Below are experts of layer 4 (counted from 0) of a mixture-of-experts language model. Rows are named router (the router's row for the expert), down (a neuron's output weights, with its number) and show model dimensions 0-63. Each number is 128 + 24 x the weight over its row's rms, rounded and kept within 0 to 255.
After each expert's rows: a language model's description of what the expert responds to; "comes before" lists some tokens at least twice as common just after its tokens as in all text. This comes from a sample of Wikipedia text that the model never trained on. Tokens count by the router's weight.

# expert 2
router [ 85 146  93  81 138 139 116 134 133 126 117 130 110 110 163 126 123 132 124 108 114 182 139 129 123 112 114 159 133  88 163 135 163 121 126 155 132 132  93  84 172 155 137 159 130 138  96 141 142 145 129 128 137  90 119 149 149 150 140 103 134 160  80 130]
down0 [114  90 117  74 170 200 136 121 104 158 100 167 136 138 113 122 139  81 188 142 119 133 131  98 141 158 129 126 111 177 105 165  97 118 132 141 111  96 181 128 153 130 127 108 110  90 152 129 135 146 136 127 162 129 155 146 150 160 127 149 173 120 135  76]
down1 [ 82 155 143 124 127 138  90  81 139 126 122 150 137 111 125 122 140 158 182 115 120 134 118 127 156 140 151 135  92 156 121 109 107 118 144 163 190  99 149 100 131 105 118 144 141 139 128 117 125 135 154  96 154 163  32 163 112 116 137 103 137 166 107 158]
down2 [151 104  96 158 163 124 117 171  85 110 127 143 129 145 162 135 144 131 111 119 137 149 110 162 159 120 109 102  98 129 146 121 142 143 157 119  97 142 180 136  85 155  68 151 105 124 141 114 115 105 114 119 146 120 160 168 160  90 110 140 142 161 175 143]
down3 [137 114  56 142 172 154 169 127 125 105 131 119 127 107 122 112  94 121 115 119 133 154 117 109 113 133 124 123 120 126 135 111  76  88 130 102 120 173 146 131 103 123 141  91 145 108 125 183 127 133 142 127 177 181  79 149 130  98 111 115 119 131 161  68]
down4 [147 197 130 146 116 153 114 121 136 142 146 126  84 136 138 139 186 113 123 122 155 123 156 125 125 121 119  91 189 158 156 149 139 115 146 128 109  96 147 189 159 137 164 124 108 143  95 144 135  84 114 160 152 125 116 165 116 159 144 148 140 143 119 134]
down5 [ 90  99 160 160 158 125 142 139 103 135  97 148 141 162 153 121  73 135 137 136 103 137 101  99 166 179 113 128 112 103 154 105 118 145 147 108 130  93 132 139 101 137 142 110 179 148 135 168 108 136  87 129  98 102 131 124 132  89 140 129 140 128 121 110]
down6 [118 115 135 143  96 130  94 133 168 166 116 117 118 153 128 122 129 182 120 107 127 134  95 152  96 170 121 156 113 117 149 104 100 148 117 138 119 125  94 124 139 128 172 164 156 123 152 127 121 112 155 114 142 155 111 121 100 156  96 158 160 146 108 111]
Nordic/Germanic name pieces. Middle and final word pieces of Scandinavian, Finnish, German and Dutch names, such as Magnus, Jääskeläinen, Andersson, Henze, plus umlaut letters.
comes before: " |", "en", " (", "er", "k", "r"

# expert 32
router [106 144 122 127 102 158 116 131 146 134 163  86 119 136  97 119  89 104 144 178 159 109 146 181  60 108 109 136 132 107 123 145 125 156 121 144 121  86 165 123 108 149  94 107 100 144 155 100 100  99 153 158 160 130 134  94 134  86  98 119  99 172 115 115]
down0 [130 126 145 127  93  89 147 144 103 146 123  84 112 125 122 125 112 152 119 126 176 150 140 143  80 147 171 135 116 109 134 138 100 120  75 134 150 137 100 159  94 140 156 124 109 120 107  89 120 103 106  99 103 115 168 140 142 116 149 102 124 145  99 108]
down1 [100 149 115 138 114 118  88 144 146  94 111 116 136  94 123  82  94  91 150 130  88 111 150 111 113 129 106 179  91 110 122 126 113 131 110 130 100 109 122 113 139 144 151 152 143  99  93 132 177 135 156 121  84 125 104 120 133 152 129 142 137 130 131 108]
down2 [123 168 103 148 138 116 165 152 131 105 146 167 139 135 142 116 155 144 138 146 168 107 132 142 155 126 121 145 124 146  79 172 103 104 154 110  86 119 114 137 125  93 105 149  98 116 105 154 156 165 132 152 161 127 143 150  87 102 120 172 195 116 153 155]
down3 [ 88 114 134 129 126 138 170 121 107 170 122 117 102 147 126 140 120 145 127 121 134 120 134 125 151 100 169 128 156 109 128 125 156  89 103 141 127 182 119 173  63 120 125 133 134 125 105 108 126 154 159 141 140 151 188 125 151 140 145 146  94 126  98  69]
down4 [122 136 125 130 136 123 156 130 121 126  95 120  94 131 125 129 124 133 131 137 111  91 105 145 101 125 135 104 116 140  97 122 140 161 169 153 116 142 116 151 135 167 117 129 122 113 142 154 137 124 112 139 172 168 131 143 135 103 174 174  66 113 140 105]
down5 [102  95 109 129  80 105 175 133 151 130 123 166 110 123 104 143 145 130 118 112 118 140 132  86 145 126 140 150 162 151 129 122 115 105 123 124 103 120 119  75 166 127 135 111 123 138 152  91 184 145 124 117 169 139 110 138  78 125 110 153  98 165 109 146]
down6 [127 123 169 119  54 183 116 164 121 133 124  87 158 131 106  92 154 129 149 112 101 137 149 153  97 117  94 187  89 182 113 113 124  73  92 148 120 124 145 148 162  87 126 129  97 144 128 102 118 104 132 118 112 129 156 157  86 136 192 162 119 138 138 121]
Infobox fields and years. Years and values in dated table cells and infobox labels, such as 4 September 1981, Born, Died, Length, ft, kg, Year.
comes before: " |", ":", ")", " (", ".", " –"

# expert 51
router [137 109 128 141 106 113 105 128 137 127 134 108 127  95 131  84 121 175 152 119  98  75 141 151 126 117 149 111 127 110 177 164 154 114 158 151 153 125  90 133 128 144 112  82 159 104 137 121 157 123 116 134 131 112 135 131 116 126 142 134 133 109 173 173]
down0 [134 123 131 147 140 176 110 136 106 172 113 118 118 155 109 117 153  92 114  83 164 114 138 138 128 134 112 142 148 157 150 117 141 120 115 163 148 133  91 120 141 131 118 106  98 137 185 115  99 144  88 128  84 139 114 128 118 137 157 147 154 133 126 142]
down1 [ 88 163 124 120 149 156  69 125 136 124 127 112  82 134 111 130 149 126 151 113 128 112 103 141 161 172 109 103 140 152 137 130 116 163 153 145  86  90 144 126 155 110 132 167 117 121 135 141 149 113 120 126 121 154 145 132  83 131 104 105 161 171 139 122]
down2 [ 90  89 109 170 151 117  96 149 101 128  91 127 145 140 135 126 132 139 110 100 124 134 127 124 143 154  88 108 105 140 169 129 157 155 134 101  75 138 132 132 117  87 151 144 152 158 109 120 111 110 145 136 173 142 126 164 175 141  90  86 163 147 119 136]
down3 [151 142  95 130  97 133  88 141 133 134 115 119 135  93 103 129 108 104 129 135 139 142 125 118 126 137 133 132 147 102 131 154 123 129 117 141 135 119  71 140 143 135 163 108 136 163 134 115 113 141 116 108 104  94 127 184 150 155 116 183 137 120 124 137]
down4 [143 107 119  94 113 142 131 144 156  93 111 147 114 112 134 130 153 141 109 142 150 135  49 146 118 113  95 147 112 119 141  85  86 158  90 105 162 154 122 104 139 149  90 124 130 171 135 154 139 137  95 105 103 173 143 153 125 120 154 116 132 114 141 155]
down5 [ 96 143 120 145 128 109 143 122 112 115  60 125 105 106 143 105 118 128 141 144 165 176 130 122  77 109 119 126 132 200 143 106  83 127  79 125 127 147 118 119 130  97 136 137 132 121  98 136 171  90 141 151 124 141 120 106 120  99  93 115 129 141 115 166]
down6 [154 186 108 104 135 134 123 127 126 102 136 147  91  86 108  96 149 105 133 160  98 167 136 103 131 150  89  93  89 137 129 119 133 161 121 145 133  90 115 117  93 113 120 116  99 119 172 153 173 130 120 112 168 170 127 132 149 121 163 148 112 152 170  91]
Field labels and lists. Colons after infobox field labels like Accession or Founders, plus words introducing lists or works such as including, wrote, ISBN, published.
comes before: " the", "\n", " ", " \"", " The", " a"

# expert 29
router [ 84 121 122  95 159 131 136 176 163 154 148 109 106 113 194 128 102 108 126 145 137 156 125 107 116 123 100 169 128 146 119 129 162 139 146 197 138 137 143 128 121 146 117 123 150 118 116  93  99 126 139 104  89 164 103 122 156 159  89  99 132 156 133 118]
down0 [127 134 153 163 150 140 118 134 115 123 102 106 124 186 116 130 157 137 138 127 123 155 119 158 120 137 130  75 143 111  53 140  96 108 123  89 133 158 115 157 112  73 175 159 108 132 131 156 127 137  97 123 139 137 133 126 118 137 198 114 137 165 129 129]
down1 [ 97 138 121 104 124 141 152 176 124  93  75 110 117 152 136  93 163 127 158 117 133  78 153  98 137 158 128 128 107 123 158  86 133 116 130 118 134 123 117 121 146 125  91 123 147 154 138 109 133 138 181 153 116 130 140  94 149 147 140 135 136 128 140 142]
down2 [105 150  96 130 116 123 117 123 112  91 128 112 128 171 126 133 130  88 109 116 108  81 158 126 116 158 126 124 120 107 151  98 130 123 136 140 101  98 137 120 182 136 132 150 120 126 137 117 148 134 168 193 109 149 144 125 153 138 138  93 140 133 155 156]
down3 [115 152  95 124 103 127 100 125  85 155 151 124 126 100 126 108 140 160 129 129 180 121 165 128 125 147 163  94 144 122 125  95  87 104 109 127  95 121  97 125 124 138 139 120 119  88 122 169 177 111 107 125 151  97 141 108  95 112 143  94 114 122  84 121]
down4 [101 144 155 117 147 133 116 148 112 109 156 141 165 102 117 123 124 106 102 114  98 133 157 134  75 126 124 114  81 152 136 128 117 133 101 157 105 130 110 129 116 105 137 151 164 131 132 119 166  86 120 120 153  88 148 149 105 158 128 103 128 133 124  77]
down5 [120 149  92 111  53 101  96 117 145  93 136 119 127 122  73 169 121 120 142 119 163 112  99 116 112 117 179 107 123  79 126 112 146 147  94 126 135 144 123 115 102 132  72 141 171 165  90 157 143 150 134 133 126 120  81 147 123 116 135 192 157 142 154  99]
down6 [142 127 162 113 160 127 155 139  94 146 121 119 108 133 146 148 116 119  98 111  47 134 180  99 138 114 140 101 120  82 127 115 140 127 160 125 126 166 129 144 131 168 127 104  94 125 145  88 134 129 146 140 145  91 157  95 163  97 106 126 136 100 184 117]
South Asian name pieces. Letters and syllables inside Indian, Pakistani and other South Asian person and place names, such as K(erala), T(amil), Bh(av)nagar, Ash(wini).
comes before: "a", "ar", "h", "i", "an", "u"

# expert 3
router [157 200 150 151 143 120 122 129 164 133 137 166  99 157 128 111 156 135 131 158 126 112 163 129 107 116 164 103 111 109 179 145 168 133 128 166 166 104 132 156 173 136  99  70 130 111 130  98 116 135 100 145 165 143 146 150 136 125 161 147 156 132 109 133]
down0 [142 128 101  87 131 109 112 115 100 149  95 119 153 171 140 134 105 119 158 116 122 111 157 110 159 204 106 106 126 135 132 160 130 149 119 121 131 103 177 160 127  84 113 125 108 175 132 134 103 159  80 118 110 130 151 156 157 159 125 148 194 130 114 153]
down1 [126 145 108 103 134 110 119 151 139 164 144 129 113 129 146 141 111 136 141  98 118 122 147 155 126 129 142 100 131 141 136 109 135 145  98 142 129 118  75 139 127 142  81 145 128 146 122 140  84 123 201 106 121 129 154 118  86 144 137 115 111 108 131 133]
down2 [102 171 119 147 149 120 118 102 174 147  92  94 120  94 173 166 123 135 109 157 156 143 111 109  85 151 121 127 105 157 141 132 101 129 102 112 139 146 123 134 186 124 106 144 147 121 178 161 101 171 123 162 129 151 116 148 116 129 161 132 129 140 127 125]
down3 [127 116 114 105 141 143 109 127 162 107 119 178 159 131  84 135 103  95 103 128 136 127 103  87 100 102 114 115 154 112 123 112 131 119 122 135 119 105 194  62 159 161 142 155 131 115 158  92 118 147 152 133 145 146 134 107 127 149 107 124 134  98 175 164]
down4 [ 96 123 105  97 136  99 140  89 112 142  85  90 186 106 136 150 114 136 143  96 114 130 122 110 132 133 100 128 128 120 135 171 132 173 156 127 125 113 121 184 134 172 128 140 142 108 135 155 124 122 123 171 140 132 149 139 136  86  84 132 155 126 126 185]
down5 [163 124 119 152 129 155 143 122 140 178 143 158 136 141 131 137 102 145 133 167  94 189 107 108  96 102 168 158 150 145 153  95 116 150 134 150 148 103 104 168 104 117 152 141 137 103 156 112 147 125 137 115 115 127 129 127 125  94 150 137 167 121 143 111]
down6 [161 153 129 136  93 184 143 115 108 120 175 127 138 159 105  97 116 161 161 147 143 125 157 107 146 111 156 120 141 149 168 123 123  77  90  95 115 139 111 128 150  92 170 160 144  85 154 127 167 158 159 114 118  94 150 137 147 126 130 126 156 139 156 131]
Sports result separators. Pipes, semicolons and colons between cells in sports results tables, such as race results and doubles pairings, often after country codes like USA, FRA.
comes before: " ", " A", " S", " C", " L", " R"

# expert 52
router [ 93 134 120 144  94 172 156 105 123 114 130 113 107 146 121 157 123 114 140 135 103 156 128 138 115 126 147 122 128 116 105  94 153 178 100  91 107  99 153  81 177  91 175 103 101  95 143 135 134 100  76 103 140 110 176 107 171 129 142 128 118 114 119 140]
down0 [132  77 151 161 130  73 118 142 131 114 132 117 135 155  92 130 129 145 165 138 161  65  97 121 106 139 145 114 137 163 164 128 105 115 122 169  75 118 105 153 125 110 120 150 161 141 158 102 152 115 133 122 101 119 163 150 109 151 110  91 178 129 169 135]
down1 [110 159  92 164 128 115 164 144 140 126  94 137 143 148 167 139 130 165 184 181 143 106 147 106 146 125  82 128 131 135 114 114 124 120 124  82 118  67 142 179 136 119 129 124  73 121 102 113 108 131 130 163 122  94 115 131 142 134 115 108 150  83 113 105]
down2 [135  83 146 165 128 140 117 129 166  80 123 131 115  86 128  98 133 107  94 146 151 132 123 111 119 106 124 151 137 133 119 148  85  96 120 123 133 115  90 127 110 102 130 107 111 149 134 164 136 116 141 141 129 112 126 124 173 129 158 122  74 134 118 112]
down3 [ 79 109  64 102 154 109 131 125 146 127 147 118 125  97 143 128 138  79  79 137 148 116 105 177 140 127 128 124 148 112 130 152 107 110 159 146 149 119 171 129 114 110 127 117 160 146 166 120 122 114 128  99 104 100  91 101 145 175 137 140 110 122 131 129]
down4 [102 126 173 137 163 155 147 139 149 130 159 110 136 175 169 137  97  92 156 105  95 142 122 135 109 135 147 109 136 119 146 156 115 164 109 164 148 157 153 160 132 123 144 180 114  70 151 133 169 143 140 141 120 137 122 136 118 143 156  90 141 134 130 148]
down5 [151 164 145 122 116 169 127 116 151 106  99 106 115 132 142 124 147 125 127 146 146 135 126 176 133 134 109 113  89  86 133  86 130 159 129 117 132 103 136  45 115  98 120 121 108 123 118 142 116 141 128 139 136  92 119 158 131 104 111 128  97 107 104 118]
down6 [142 118 117 158 134 146  97 150 157 104 136  97 109 132 137 107 145 119 143 106 130 176 105 164  73 108 144 172  85 126 136 143 117 119 123 117 170 102  95 155 113 155 144 135 122 119 101 127 124 149  91 112 157 147 171 117 167  85 131  89 114 143 117 176]
Participles and census wording. Past participles, adjectives and percent signs in census and statistics prose, such as lived, identified, used, available, living, %.
comes before: ".", " in", " to", "%", " by", " as"

# expert 27
router [ 96 119  94  85 133  77 118 120 140 138 137 166 109 130  98 135 149 154 114 123 126 142 160 117 154 113 146 146  84 104  99 110 172 139 144 126 122  91 130  85 188 130 117 135 128 158 100 126 137 159 170 118 171 121 123 141 172 130 169 151 148 172 118 118]
down0 [134 105 118 136 157 158 147 136 111 141  85 178 130 115 161 119 153 107 119 132 144 139 131 112 145 131 129 150 144 159 127  93 132 100 127 188 118 107 140 110 132 112 132 112 125 125 125 111 142 116 118 130 151 158 133 157 103 148 130 111 147 132 153 108]
down1 [166 118 103 118 114 128 115 105 143 118 102 152 141 151 110 143 124 160 113 126 106 115 138 142 101  63  81 145 125 136 141 104 135 141 137 120 118 115 152 151 123 136 180 113 143 122  98 104 141 162 143 150 142 112  96 113 114 121 111  96  82  94 158  99]
down2 [ 94 133 107 155  71 103  76 143  84 165  97  81 108 105 136 106  84 136 115 119 164 142 112 122 139 169 157 166 116 137 140 146 110 134 124 149  80 123 125 129 140 121 115 122 127 133 108 119 124 132  94 117 128 151 161 136 128 175 122 101 152 129 107 132]
down3 [135 107 135 128 137 101 144 121 121 149 150 129 143 140 137 123 133 143 113  91 144 144  84 101 104 125 119 145 152 141  88 131 145 136 109 124  96 110 137 128 159 156 154 161 136 143 114 122 133 119 111 150 126 154 103 110 111 149  83 102  66 119 112 153]
down4 [144 143 115 145 172 121  98 102  81 144 132 150 151 156 163 135  98 146 102 125 164  73 113 170 132 128 133 117 147 126 121 148  98  72  70  78 139 139 110 102  92 112  97 152 100 173 125 116 118 118 129 122 181 135  80 102 135 136 138 102  87 142 130 176]
down5 [ 99  95 126 155 147 142 126 130 103 127 109 119 179 125 159 127 129 137 100 102 154  98 132 116 145 123 166 120  89 102 126  79  82 106 147 135 121 149 137 194 100 164  90 112  99 134 115 125 147 134  99 125  99 120 144 132 103 146 147 116 129  92 118 152]
down6 [160 154  86 137 144 158 144 115 134 127 142 108 139 158 133 101  94 100 121 148 155 127 146 117  99 111 163  95 119 143 126 128 127  99 126 136 117 151 131 145 150 148 108 119 168 112 124  97 135 158 196  94 125 132 129 151  90 110 132 144 134 108 101 122]
Song titles and tables. Pieces of song and album titles with You, Love, can't, and exclamation marks, plus pipes in chart and sports-results tables.
comes before: "\"", " |", "\n", " (", " W", "'"

# expert 60
router [107 108 131 127 145 100 152 149 147 140 163 127 135 106 107 135 146 145 140  88  94 150 132 141 136  72 110 128 138 172 120  76 138 137  96 117  94 119 120 153 152 128 162 133 145 165 130 106  93 115 166 135 161 115 147 132 151 158 107 150 143 141  72 133]
down0 [146 159 143 134 103 139  95 163 133  87  90  75  77 163 140  99  90 144 174 121  97  99 128 154 153 101 132 121 171 137 101  88 126 120 130 130 143 107 181 103 136 143 123 111 156 122 141 125 124 128 178  81 154  96 149 158 133 145  89  83  99 146 105  83]
down1 [151 147 104 108 136  98 147 142 103 125  89 141 132 178 113 158 118 107 138 127 147  97 102 134 162 134 164 120 102  90 112 113 127  96  92 130 157 114 120 113 147 129 139 150 112 157 147  84 117  98 124  81 136 107 142 129 105 128 121 144 158  91 129 157]
down2 [101 110  99 138  99 119 126 123 106 139 150 165 181  73 123 183 165 124  94 159 130 108 148 102  85 150 139 171  85 111 157 122 162 121 132 122 132 128 130 162 154 134 147 138 147 146 148 114 133 105 121 109 117 118 134 173 110 200 137 130 103 158 126 168]
down3 [130 148 147  95 108  96 155  72 151  80 127 117 166 118 130 128 179 120 121 148 148 132  93 157 132 127 105 163 139 149 132 101 154 174 162 136 129 104 114 157 137 104 108 130 113 118 129  79 106 124 167 127 115  88 110 142 114 127 146 134 185 102  81 146]
down4 [117 103  70 125 110 129 171 140 137 148 134 120 108 146  96  89 153 134 153 125 152 165  96 144 104 156  83 168 117 150 178  92 102 127 109 131 130 144 151  98 131 134 170 117 123 169 118  84  63 121 112 152  90 116 144 125 153 104 191  93 145 134  88 142]
down5 [ 95 132 110 110 119  99 108 212 156 134 117 136 116 136 127 121 127 121 139 108  96 129 159 130  99  98 165 119 149 139 151 126 134 137 120 136 114  87 123 128 104 118 147 105 146 147 104 143 135 126 138 104 178  69 171 133 119 105 159 146 148 133  98 143]
down6 [134 126 109 110 147 129 136 137 146 135 147 137 121 158 127 139 153 147 201 150 136 102 168 140 131 108 101 135 103 150 124 142 111  78 117 113 135 119 100 135 157 120 108 104 127 133 147 108 135 194 188 138 150 152 131 145  52 137 133 137 168 142 106 126]
Passive and adjective endings. Participles and adjective endings after was, is, be or it was, such as used, known, able, built, diffic-ult, imposs-ible.
comes before: "ed", " by", " to", " in", "ated", "ly"

# expert 28
router [103 177 129  75 130 117 166 141 132 155 128 145 108  97 156 167  76 140 141 152 118 182 142 111 144 107  86 119 148 110 141  75 142 148 111 115 123 140 107  91 170 166 130 156 135 105 168 140 131 130 113 139 127 107 116 130 177 114  88 102 125 127 131 148]
down0 [148 149 104 150 129 114 143 126 170 141 148 157 112 159 159 149 146 113 156 109 114 132 124  90  90 139 117 124 111  97 105 118 132 127 151  89 152 103 135  82 101 110 140 171 125 133 141 105 105  94 127 106  95 136 155 120 116 150 161 131 158 135 125 148]
down1 [ 75 131 164 152 100 127 144 163 120 162 131 174 101 124 134 111 171 102 117 139 140  76  87 133 125 130 109  84 133  97 145 114 144 119 154 139 126 141 118 153 139 116 118 105 154 148 132 123 160 120 102 129 125 100 152  77 119 142 120 114 132 160 156 118]
down2 [191 140 141 129 157 134 105 122 124 132 166 135 135 167 115 128 144 153 110 124 135  92 132 115 148 130 106 122 115 168 169  80 134  87 109 143 134 146 127 135 121 138 153 142 115 123 139 158 129 119 149 135 142 180  89 115 141 120 129 125 106 139 142 143]
down3 [114 119  77 180 157 153 124 121 137 123 127 127 156 163 160  74 168 103  97 117 128 195 141 113 158 111 128 115 102 117 103 136 142 136 127 108 119 143 123 142 133 118 105 141 109 147 180 149 133 115 116 143 139 163  87 128 136 132 115 113  84 145  67 168]
down4 [136 103 125 114 145 108 114 130 104 118 119 115  99 153 116 148 141 103  92  44 149  98 145 106 104 148 150 120 146  98 100 139 126 137 106 165 145 125 143 112 158 151 127 132 101 157 136  98 149 131 164 160 155 126 134 131 182 139  99 152 159 115 104 123]
down5 [149 176 152 146 119 142 102 128 105 144 158 158 104  87 108 131 104 104 149 129 169 150 110 114 138 144 163 178  87 164 127 134 141 178 196  95 157 113 104 133 128  64 149  77 104 125 121 189 128 135 142 161 142  92 100  73 116 137 127  99 134 139 129  90]
down6 [103 144  99 160  98 137 105 137 121 128  98 130 149 143  94 127 130 116 113 146 148 148  98 138 135  76 181 175 120 161 120 123 131 105 148 117 140 153 113 130 130 145 156 128 102 149 120 152 175 110 115 134 136 128  92 116 126 102 135 108 126 153  84 170]
Surname endings and authorities. Final pieces of surnames, often taxonomic authorities before a year in species lists, such as Warren, Walker, Walsingham, -berg, -mann.
comes before: ",", " (", " &", "er", "en", "i"

# expert 1
router [114 101 131 138 135 140 164 128 105 135  96 150 179 131  91 119 169 106 145 131 139 143  70 155  73 105 114 107  91 109 149  94 138 156 158 147 133  99  84 130 172 136 135  81  95 125 125 119 101 153 175  83 152 118 121 124 131  83 117 139 133 134 126  98]
down0 [116 125 183 162 184  95 139 131 188 149 132 126 105 152 120 145 151 121 158 145 115  67 106  94 153 146  99 102 137 140 106 128 138 140 112 114 137 114 118 131 116 116 115 121 139 160  88 140 125  97 127 133 139 156 126  91  99 117 135 112 157 138 126 115]
down1 [122  98 126 140 139 117 120 116 138 137 107 109 152 118 116 150  88 176 124 112 142 106 145 120 155  82 107 154 141 156 123 163 143  90 125 200 117 181 125 127 111 131 137 123 135 130 106 126 136 139 181 152 107  96 122 153 106 108 175 101 102 155 111 129]
down2 [103 142 167 101 147 103 104 129 137  97  91 148 116 147 126 132 121 140 185  91 118 115  93 165 173 123 134 128  90 111 102 131 119 102 163 123 111 129 174 149 145 112 127 137 121 141  98 108 136 170 118 149 143 136 116 126 125 123 117 132 125 128  94 117]
down3 [133 151 133 116 143 159 128 175 114  89 159 137  97 115 118 149 116 124 137 121 120 103 118 147 117  74 128 111  85  97 123 111 116 120 133 138 155 132 124 158 123 134 160 154 124 168 179 150 105 154 112 110 155 148 148 140 100  67 124  92 135 103 127 134]
down4 [118 173 105 157 158 117 129 130 150 126 126 155 143 123  99 126 110 134 141 136  64 100 120 103 109 118 132  97 109 120 113 109 138 141 158 110 141 123 126 172 110 190 165 128 101 108 114  94  91 153 145 121 126 153  85 138 142 107 100 115 112 169 113 103]
down5 [134 152 113 125 178 141  46 100 135 126 108 137 121 166 123 123 135 151 146 117 114 158 148 148 123 142 107 111  99  89 124 109 155 118 108 121 134 127 158 130 142 114 110 152 119 124 102 137 102 109 108 133 138 121 147 131 115 124 113  85 155 157 122 150]
down6 [143 115 142 135 117 141  99 120 102 103  87 155 106 100 134 125 133 112 156 112  98 157 155  87 139 119 143 148 119 185 121 160 164 163 142 163 109 161 152 145 100 127 118 118 118 105 136  76 131 126  75 125 105 111 157  70 169 130 167 126 131 152 112 155]
Sports stats table structure. Pipe separators, line breaks and zeros in football squad and league tables, plus header words like Apps, Goals, Pos.
comes before: " |", "\n", " ", " 0", ";", " Apps"

# expert 47
router [127 165 136 133  63 100  90 102 104 163 116 110 138 109  92 113 111 134 147 123 112  99 134 125 156  84 111  77 164 132 112 154 102 130 129 129 103 136 133 111 163 103 167 171 157 106 141 117 112 119 132 117  92 114 125 164 130 135 111 128 153  61 128 113]
down0 [125 122 163 145 148 141 145  96 125 145 114 138 138 154 139  85 123  99 144 137  73 110 143 112 140 127 114 144 135  98 133 131 128 179 150 164 131 139 125  91 161 183 122 138 114 155 111 166  92 121 134 168 121 143 118 106 160 127 138 136 114 125 151 166]
down1 [107 152 155 127 131 116 142 158 130  83 145 109 143 140 157 145 150 125 166 142  87  66 129 143 115 124 103 102 146 115 149 116 104 198 128 151  83 104 130 167 130  75  88 164 130 156 127 162 152 163 105 116 107 160 125 117 134 160 122 160 105 148 174 137]
down2 [ 86 164 171 133 153 134 198 126 164 138 131 162 165 106 161 139 142 133 150 126  93 103 130 109  94 156 156  96 114 133 121  86 129 126 130 146 105 122  97 141 127 114 122 181 117 128  67  93 123 155 117 156 156 148 151 154 113 144 141 138 166 128 108 111]
down3 [132  86 101 111 102 128 110 116 115 121 136 117 128 110 148 120 136 151 162 170 121 135 157 143 148 149 143 133 120 138 100 138 122 109 111 151 140 120 146 176 116 148 121 148 108 112 129 107 137  98 126 157 121 114 123  96  70 178 125 111 118 130 127  97]
down4 [119 102  73 128 116 132 129 135 112 150 175 120 162 118 131 132 120 153 107 144 160 159  97 157 111 120 186 129 146 103 133 101 123 149  98 120  99 151 155 127 126 103 106 130 167  86 136 153 122  67 118  96  91 140 136 147 122 140 104  85 168 136 136 151]
down5 [150 147  99 103 119 152  98 131 143 112 141 177 107 137 122 135 162  95  82 123 172  98 136 132 124 104 137 127  97 123 104 144 149 137 138 104 145 136 117 155 175 102 132 161 108 122 116 110 159 136 162 158 123 137 125 109 122 139 108 116  88 146 131 101]
down6 [101  77 123 112 137 176  90  84  95 153 171  86 131 103 164 142 172 141 167 110 197 158 116 114 129 131 104 120 110 146 134 103 129 165 110 110 102 107 152 113 177 115 156  99 122 119 173 142 119 149 153 138 135 166 130 121 115 112 136  87 117  92 110 152]
Clause-boundary connectives. Commas ending introductory or main clauses, and conjunctions like which, that, where, when, because, However linking clauses in narrative prose.
comes before: ",", " he", " the", " it", " they", " she"

# expert 20
router [124 127 131 139 164 109 143 161 180  87  96 162 126 132 118 115 102  98 123 134 183  80 136  61 101  99 153  98 110 128 150 150 154 139 129 127 144 118 167 107 107 125 139  98 132 129 121 105 148 116 156 147 173 108 142 115  84 160 107 139 173 136 171 116]
down0 [132 144 104 150 116 155  82 146 109 159 139 150 100 103 123 113 132 136 114 165 119 139 115 132 171 113 149 130 137 151 108 122 119 152  60 133 104 132 130 110  84 110 147 150 107 137 107 129 129  85 116 131 144 168 136 119 124 138 119 129 142 134 129 125]
down1 [115 136 108 114 158 135 169 111 118 138 140 135 119 150 114 114 104  78 113 158 148  85 110 120  70 118 113 127 147 122 134 114 147 112 132 149 112 120  86 129 165 151 120 165 149 154 111 111 123 103 104 170 106 129 121  88 142  96  99  95 129 141  96 129]
down2 [137 165 136 125  94 125 131  85 154 116 142 144 125  98 117  86  96 125 154  95 112 163 129 128 127 126 102 113 109 129 136 130 117 147 124 118 152 115 151 111 111 149 177 137 106 137 166 148 112 110 168 106 158 113 122 119 126 117 174 139 147 115 107 117]
down3 [129 197  98  92 157 102 140 138 138 127 136  96 124 155 133 143 107 137 164  96 100 140 131 108 134 127 160 129 121  99 137 131 139 164 126 132 121  83 162 114 102 151 107 128 100 130 153 160 121 120 129  94 180 119 163 120 165 122 120 125 141 160 167 141]
down4 [137 127 112 149 146 138 146 134 112 101 195 165  88  92 113 161 125 151 110 112  96 177 138 105 155 154 100 136 133 106 105 104 182 120 143  86 163 111 105 147  79  91 168 150 146 130 144 114 141 138 138 129 152 109 101 140 142  80  94 113 133  89 157 115]
down5 [153  77 152 139 211 108  80 148 113 127 124 109 153 109 135 129 134  92 103 110 139 143 137 117 137  91 131 122 119 111 111 155 133 140 159 145 134 150 123 136 107 108 138 139  81 112  75 120 118 123 165  98 171 119 100 123 149 122 143 146 127 101 136 137]
down6 [110 112  90 137 145 136 124  81 105 133  93 153 120 101 104 164 128 139 100  99  85  70 184 148 120 130 147 158 158  96 141 121  97 116 138 149 114  78 144 117 153 118 147 119  90 132 129  90 151 165 133 137 137 145 177 128 130 136 124 107 140 140 113  81]
Results table row starts. Row-opening pipes and score separators in sports results and election tables, such as | 2 | at line start, 2–1, semicolons between scores.
comes before: " 1", " 0", " 2", " 3", " 4", "1"